Below are experts of layer 4 (counted from 0) of a mixture-of-experts language model. Rows are named router (the router's row for the expert), up (a neuron's input weights, with its number), down (a neuron's output weights, with its number) and show model dimensions 0-159. Each number is 128 + 24 x the weight over its row's rms, rounded and kept within 0 to 255. Numbers have three digits each.
Before each expert's rows: "mostly gets" lists some tokens that are sent to it at least half of the time. This comes from a sample of Wikipedia text that the model never trained on.

# expert 15
mostly gets: ";", " at", "),", " under", ");", " to"
router:083078096138172089114145112126125098145159133134058136108110129101151121133091147116127152123132126169091107121109125091098105151105121111145138138142134147102139122151134127142144110132140116141131099118111115137108137114085198099137133099197108161111159102095123146130112144121144163130136142128114156111131124134132151145152140163110171149113137169103150143146118158106144107108122165125124123181083129188128117124154144172143173130114132110142140112119149079122138068114129122
up89:104115142145127095169157137112144157127124121141134132111117108129102120115154126112133128116123116098173107174136136121167094148127137108118160107121111110113088122132168113164120086133099119140122162126130094174142139129137144107100103141210130130131102138128096155165091138086107150137106099137147109101095116124109106105133104110159146215149150148114138098140127125091149181098105090171115087168129132141127135101098151137156137129124141109132125124132172098138151149176113122
down89:172109108117119152090097121118172137115166068121118101135122139155132134134120163192129122112138098093142129120168105113113157142082156110076106117107164152112132094111123141120116103176100147097121111101124141130143118154116131137155152147158146146153140092116096140121108129097148120144145112095109119126137133127136154118140101078102129107164124113143125107141136133111112140148146119126154132146113126180137170106157157131040074147160084138138145142150135149176112125135152130

# expert 7
mostly gets: " and", "g", " or", "r", "me", " National"
router:075119100153142127152158118128139110147126082116107122102140122122194095123138168134138117131131131122107143148085136135087115119069112106137155157174105125099165114128106131162139112187087143144157159093107136107159108138132142112109117116156116142117109107121099125151154158153138130129142162073101097099147136167118126106158131138118135114138124099105157125108142143112159085132112200132113166138155110130135121140133136093107105189146188103117133117139140102123106110123121130
up0:117110143145142155126119144130100176146184095141109118130131124133139136145135109133097164141105144112122133108128115134115118133097125104105137109171086130077095170144171093157124160161138123161147074088126099092107161177124158143172112125113118101145120128128106147119155177126140113198120151116134132115117086112117088135109090134096155128155134149096145095120118135137129141149105190142115127124142114144141107123106145097140117124114113124144125149088139162089152115163111070
down0:138135133116127136149123120149103095092138117130153128107176093167108108125144083089157136124141149133119169139161146105096104129165117126138106113098162117138159096144100143112095160141122141156110146145146173110127128123118124125123120103124117113114094148139161132093092083117096156109158114148110136145118153088128175125153121159117096144118137116129120147142113151120093183123113159103110130179109135143139101107100168118113143113156098131101086058156123138184147124189122158

# expert 20
mostly gets: " ma", " Ne", "′", " on", "gi", "\n"
router:082122103140128138156116107116095110118079125123128088141140123130150145126125141095140132118115123187089090122121139139115155133111112124153121132110146163084153109183147131113120118183165122179126158157155093128112139103138148109133066131161138151129134111127128123107148093088191099115173158112123138122077130155135135114144139148122125143086182141105133094083121096124148073148100138145109102146159128166118100117164160150147104150129129119134115108145108146118151114111134134
up2:099137168178111145128111099119106100107115107150121117092145095103136102143166092133146105111154117092067152167144159149115135102151089103125156141121109140088132135129108127162117138147092093138122123174089141176127115123150141136112102128141098138128124113138119150118085174100175112078126132104125139164121139115112112131117133131150142160111094158142163091129137146148158115131115113089203104159163138127152182149139128154137117130097153127119126126134162131140089137109144160
down2:112122121139131116072116112112110163097144160143115090136091123136116093140116141120101139135125147085081135142129149141123164159171103122173157126123137124104109153151069126129122115143144080138126143125111125159123101166121099118155140085097146136129160130105114154126086110123104129113127105138138158119165102106134127152148132124082161137129103124121137119073119162125108178164105130126183119134152158146129167144168148123123096163135110060110193140125111145154138114160123118

# expert 30
mostly gets: "z", "za", "os", "t", "s", "es"
router:112134124122113105100119116126119098148134107142108118126126122135142132124104133129128141122113126129101080111097146125149128149080149106188139140128158131112130160156136171158115107156106176119152157111166137167144124100096156084105099104118139151107137137167109139146137133137158166126142136137064163137119129147101123177124121125163162132123103157066121061148139142096116112111129106122154153149092149152095101129129128121140154144128135105196094126136093070132148110156139093
up3:125149128152072138144144133144109127159075088157173148141108118148128146126178102118141112125112099143098111120145165151131181111091114069108116156166119106100131130130127137136105120150163136113143152139146144128119084155077139099100122064090120139113121148123130123146119105161164133141075155104121109146129117144106122101110146098141130141149120136077122145154158123146157115161073135147130117116121140133101109084162121164152117150106153170119164121125106154148134085147129118
down3:125102170140123137142090121111120106068114155101146153139114171129093147093141102115105150165146142161140135140146105167145149144146153136135131137126138147117131081122133117138146122127167124127156111150155134118135126117127147124104123162083145118140112079105142136123182162110154138128122128148115147139099138112106135101110165123104143140133045111170058106122102109111130121110136116091155100125139112111088120150133117070157116110147134115136140176131096120135104174150128197

# expert 14
mostly gets: " would", " may", "tri", "ly", " could", "ally"
router:120118067153152141099168124131107121137130104144121075109110105118121105101106128128117107130138153161146125117108139151131130161084119120173143121141161106090131078148130164149138147143116182171144141124138127118112126116139173114133126063135147117122148099150132143140135069104145145131157114101132117071122104160116120142161150102165147146113162152148134150101108138094101149091107134081176135147141111138103112139116141180128066151140121103161131148153128101156110127106131110
up0:140138103158139134139155160122111142089132134142164114143086130119079114117166086097145086106141147181118107095156111124090136112122126086172152098125138124141114111134123123125099155148136176165142132152140112128131090159161121136125104112094177147166066090136083124123109117126132165168115118101152113103159117143117132112132086103090114132085147131142108148107116134166112102089154104149149116160151139162142142138154126159086141110098121093173106120141143137136144122128144144
down0:145118136121129126117132162162060133094126131094086133158129163139144131131106151121119115128115116059119091134094135129137131102157127095176123126080091099083110102145145144151129157097159105104113136165141115122139149158107116129108177182136097110126142156114127146140119148148118104096139120148122144120101162122173128169133151102095113115159088102126126113102094118111148103133145148109128160093098148147125128164138137160182121131145154161150089156106131186134129141116134121

# expert 23
mostly gets: " se", "duc", " do", "now", " creat", " take"
router:142111159096157140173187072117158124157087103122131121129111136105143138136104158137089140082135107133151085143085147117118146114119116126163098072152151113110111157119148105150111108145140101159125110122120166135100116115138163158104075112144140128091146131122108139168148131099137111161124186121140136101138136170159132169137127120130099115121153163114112171121101136106150110153114134080099126146129129136126097160120169171156107130131134086159122103120108140106115083130110133
up1:130133143142110105170189112112136148147163108160122102064130155129100118126143149127137142074146103104093123112109155153119075107142104144135132146143100125135153156118113104117114082100144116141139131113136154134147135123152165147144105148119099100070128136114118174191124173128166103200123155046133131114128112147093146159146126108151136105147134131097106126111095140099115134116153153108129100091138106108143130129115159138119125129129120110157124127112115151151146109132134163
down1:121103128138135101100148105122136123110188116109148137120129085143109145100107115120118141168124107166120178113156152077113146133134100112070143143150113146148178119149110134136121140113136182082129119175127114158130124121109092126117182103160123102135133140104176127112142150126133098159121125128137149147135109103154117140131122111130123105112079135129157129120171130141129104097149143120135105155114086119129168146129135113130115123139097131188164115107127139145109162029119096

# expert 18
mostly gets: "p", " p", "ig", " As", " after", "mb"
router:074116098108172121160151058095140097144127105129132096121135120161128156121117136100145135126072098129128101080108175131127103106119110120141136141128179171123081108135135115140134149151120125129129151140162145127113162106105169138154100118118080144114153063140113153125166142108150172141115109124111160123143120143126133124085163145135178132102074137142137146119105117094155121098130157133113159145150163127144080128162142146087152153130107149148108139126152127101134130131121127
up2:104127156130189162138116112115104138135129151141140093117160139096145113089143134160146140127133077141135085147142113158127125099139148097126155108167095133141136113132145097155133142145112114136128139149151123127193100114161155136114102142147131166133139112117096126080116113139151172115124126151175149069138128132146114119111154105146147164108080099138141142161103140136140161152117133125115067093103158139118131084108117128135110083128181137106106124134124127175082105070131133
down2:145107135084174075158173137118157126171107146164151139119111105142119145126137100138097107143093115156199152127137103136124135145171121120128106156167110111089168131140122158118094132130133137097166077088097149146077126122114126137152124109143130140123143124146120071145122134088138098142115110106153129114083133135101151071105119133126137125126126123110119130141144154143143126173126157125138106111165205110124108124124126120148090142116171130102158145110120103114158107133116098

# expert 0
mostly gets: "---|---|---|---|", "|---|---|", " France", " James", " George", " Robert"
router:119122116127169118133109112122106116138093106131110105118156144109176128120107203131125128117133115123124109122116149147115143164113134136122151141100154143158098123136085165089124142158139132160144098126118144111125133133136116134122148074173139141098126089138137172115205141109131153106134169113096122100117135130102069111128143130105158150122153145088123115144113168157145097137084157068116121185139154150098135132113134151129113118112136106179085114104107117137151151103171112
up2:135123096191119132142133130145118137128068127107094110143129077159125136185114127146127105116110111119149123091126125124161137110107123057129101156167110146113076160151151153166142140166130113134110132102147127164156134061122103089117176123116096109122144136132170128127120144122100105122137173127143157133184093105105142157134149117110160099114104103108123126106145173139153112097120144154136089132109112109125151129120120101165123113138098135132131085139128111125143142123160165
down2:163100109138103168101184150105130146163139132157135151130118173161169112092165084151149115119121163123105144138095117135133155107152130187105149123126145118121128119094113137140102097112118130161133166145087085105094080147120133163101105104133133112117149104120155143089150123107144130094126118160194130139144136105120142137119099170143157106131169138151130118137129124148113063108137097148142120100087137139100172108120107153113147139124102146107130140124150103150112098109087122

# expert 28
mostly gets: "lu", " Su", " su", "hi", "em", "pi"
router:084105134142142110158144115097124097149146144186079119159123116096142148149126125087162102148143098114097084080100131121106150134091147164161126126144118176124095128159165116113191133103090149139130171161113133113139110096155114105107144139156103129112094110151081138163152137112122118155181112138118161092134147145118098133136138126148118144090172143149107113130131118129147105154124128093082131183105062138127115144128127139135130127121115119142129153153148114119114144120150118
up0:089119166108106090141124121128089136108120122173153084167121133150151152112103111175144104119161120117128086125135096112154127164102135142152159137149101143102136138119146137151143146128088137125121115153106104066129114126178135121102122123120085127093079111135115125152141122095103153118142130150133097153143118152101152070139164104146095164134158110131109087114143151112119101122113136130125101137126147171127173133113128143122158190136093159148115144137161183139099085144136100
down0:125102093099108102124135151131090115127144150149134141112095107132150145122171106147090115102116128131140100133157121116124155090129080136124105140140100111162137155117129139129129167082164125096085129121098123136143138120121109142124115135119165092116075175141159113143125126145138133084124106122150145186176152106107155129146172160126124157104102084157153045136116141116125136110119137137117135129146168115142157127102153120105138151143060143142167148146100144169094154145134111

# expert 5
mostly gets: " Co", " Go", "co", " So", "o", " bo"
router:122058103160128108147144054119121151144142114163101124125129145126137093119105166133159156132126147149077125125085166124123109115125148184178163130125141114148120115162137115131105129135173120167114158170164097155152122154103140089109082106163105118136166104128122156104146138139108138121096119119107135099107111142164135147131115116156151134151130122074149139074108144128151125161108127127133111141125130120112092105116139153140122093138165094143105100168103143140124099106103118
up0:124091125136134063164168144092096139138131159109123154114137141159087103129122157131152141134110127119129120084129152136110133141136142146159124150111150129142119132112154112117116086124136164152116202113158126110118113151098138148140085092145118131125074159167135154133141104133116134126109127113175131091103135140085082087137120126146145149153110091152108121108088147082111158124142150114140104077181098128137144133132137136143153078102143155116139121108133112186111101154146101
down0:117149124142147108140133150163133123157118141146084111103115098098144159134105129113100140096105110131133146149128155145101124141140090137115115082154136168064138164110114127129155091151141126100199134157127161149118144168131121137082159092126145119100129096074168166120104136094135130151117127115119097130143121064119116151131123140146120131121141149114081148123147137183113113125152137102125118113057140104164124134106118134128112169146131074167129122154097150138124149146146142

# expert 26
mostly gets: " work", " City", " York", " University", "field", " system"
router:127147120184163110146120077121123123112136108102105124122104102102156099133127158112136123110136118179118133094115119099119100127093127165186109141105162126138087128113099157112141123152155121121135128147143126124153148119164112120080094103104128112106108117145100177151130142127156134112093123107144156124151093144130080148112131121151180136120132125141154130142110194136158105110118187150110093123086115171122115179122130154123088150152142080141116153170150162127127133120155113
up2:098103135067093094125088165125106074130083118123126150140153134161138125123148109108123135156150159109123144117113131085115163134113111148153149102139105120139104152082155127146112152072128129088113141158128168127121124150092150120146109099143093154131141121150091126193138103134124116150144151132134137127111109144112107092069151151094159126169156126152123138187124116111154112135109163133104115131145153137117135138104152126181167112127131081145100174124137119150123166132140121
down2:108122131094184139131143152082162131173095117134117122138127108111138075122154146166166133102153169124100157118141186108110123140156121128132140127085128153093139076103127118126134102104113098088096125127140110143130143153124135110123132102153144132120168123130129090127068124128113113116097109141080113181120136161106165106144163127149096091141177072148137132123111114120150110116100128127107128131160126142146158091161122131176151142145161125093112176135126144160117123124152111

# expert 17
mostly gets: "ated", "ing", " for", "ted", "ting", " about"
router:118104105158133139156163109119131113170125097163083135142136070122114129148111122153147104095100118138106107131129140184112127139142141090165141121125135137133162129133198172136100171137133144124107138130130130102100160065117139094131155091157157111115126122173110153143194133152138111127115155097145162140144117148097101166101132173116126140110136105131130116106122136078138064118114144130119126160097125126133111112108124112127098085129141112159121101145148136117140089088157123
up1:126149114174158138104142111127148103121172125131108135121145161137135109099123105093113124090137113145116143187112123109100135170092107145075108133105116111144141169117132155117107152105087172118110169111140150087130085118166175127102139127114136101157143122113160120134127113130120131163096156115131104088151117077167072079112120119097159151150134133139140104132098159121113076149125140129137126154159117134117113138151160131121116158192112172137159138156147149125111120105148127
down1:091129126153133162110098173149104160148117161137121093103162152153179195119103130155126137141103154096090108143134135129103129128165113145140137097108159148172109108100140136152137145149147099119126130094137131127158096099132156150083131087125101126124107138133117107111139088106158149128128111152097100131088164163131174154145132120107145123108129128127086096115130089100149129136090129109113136151169161145114146137098113152127099129089172138104112171144141128176126097113089099

# expert 21
mostly gets: " in", " by", " of", " with", " from", " In"
router:090129120114173132114167119124118117160119173132103126153153107139091128102091160161163139134145155123142124102145164120130127190139136123137128104147126146117122114151127150147139153155085106145151129120138171106101127097142175121110110091130105132136134139169054152113128083144164160127120139086091150129135116140150099132120099132121127109069144117090121097139129153110137079122129138118101128193132102145113147103109142154137097152088148094168139132114103132171126088130126102
up1:154156142158142176156108117147107105126118123139043132114127133162126100120117118133146121090152114152161129100123134077113151120157138131117108139105129146152097095142137136126095100170154129103132127148142159134117145100082126134093169069126133116121107090116109131118103083179081135142116111140080148120128145087146156127143090135151139136148121097157147132187152134104184125118125168107132092142120131163136148141114155107150124115142130109113142134098120133148093132169137091
down1:117128120132095151128101148119207166146143139103149134131159103160078131129145115142120122149120117123092131106100112129161153135111116124100160133121137112157102117121125113143168105104134128107116112134103133103130144094101130109117114099088114107149096181087117107157104138155136132124123129159178109189130170092132137185140185141091100157091110147122131134130122159141079108118128151135103137124119134144092141134094129128146112128141088086138149119134160179170129174110123120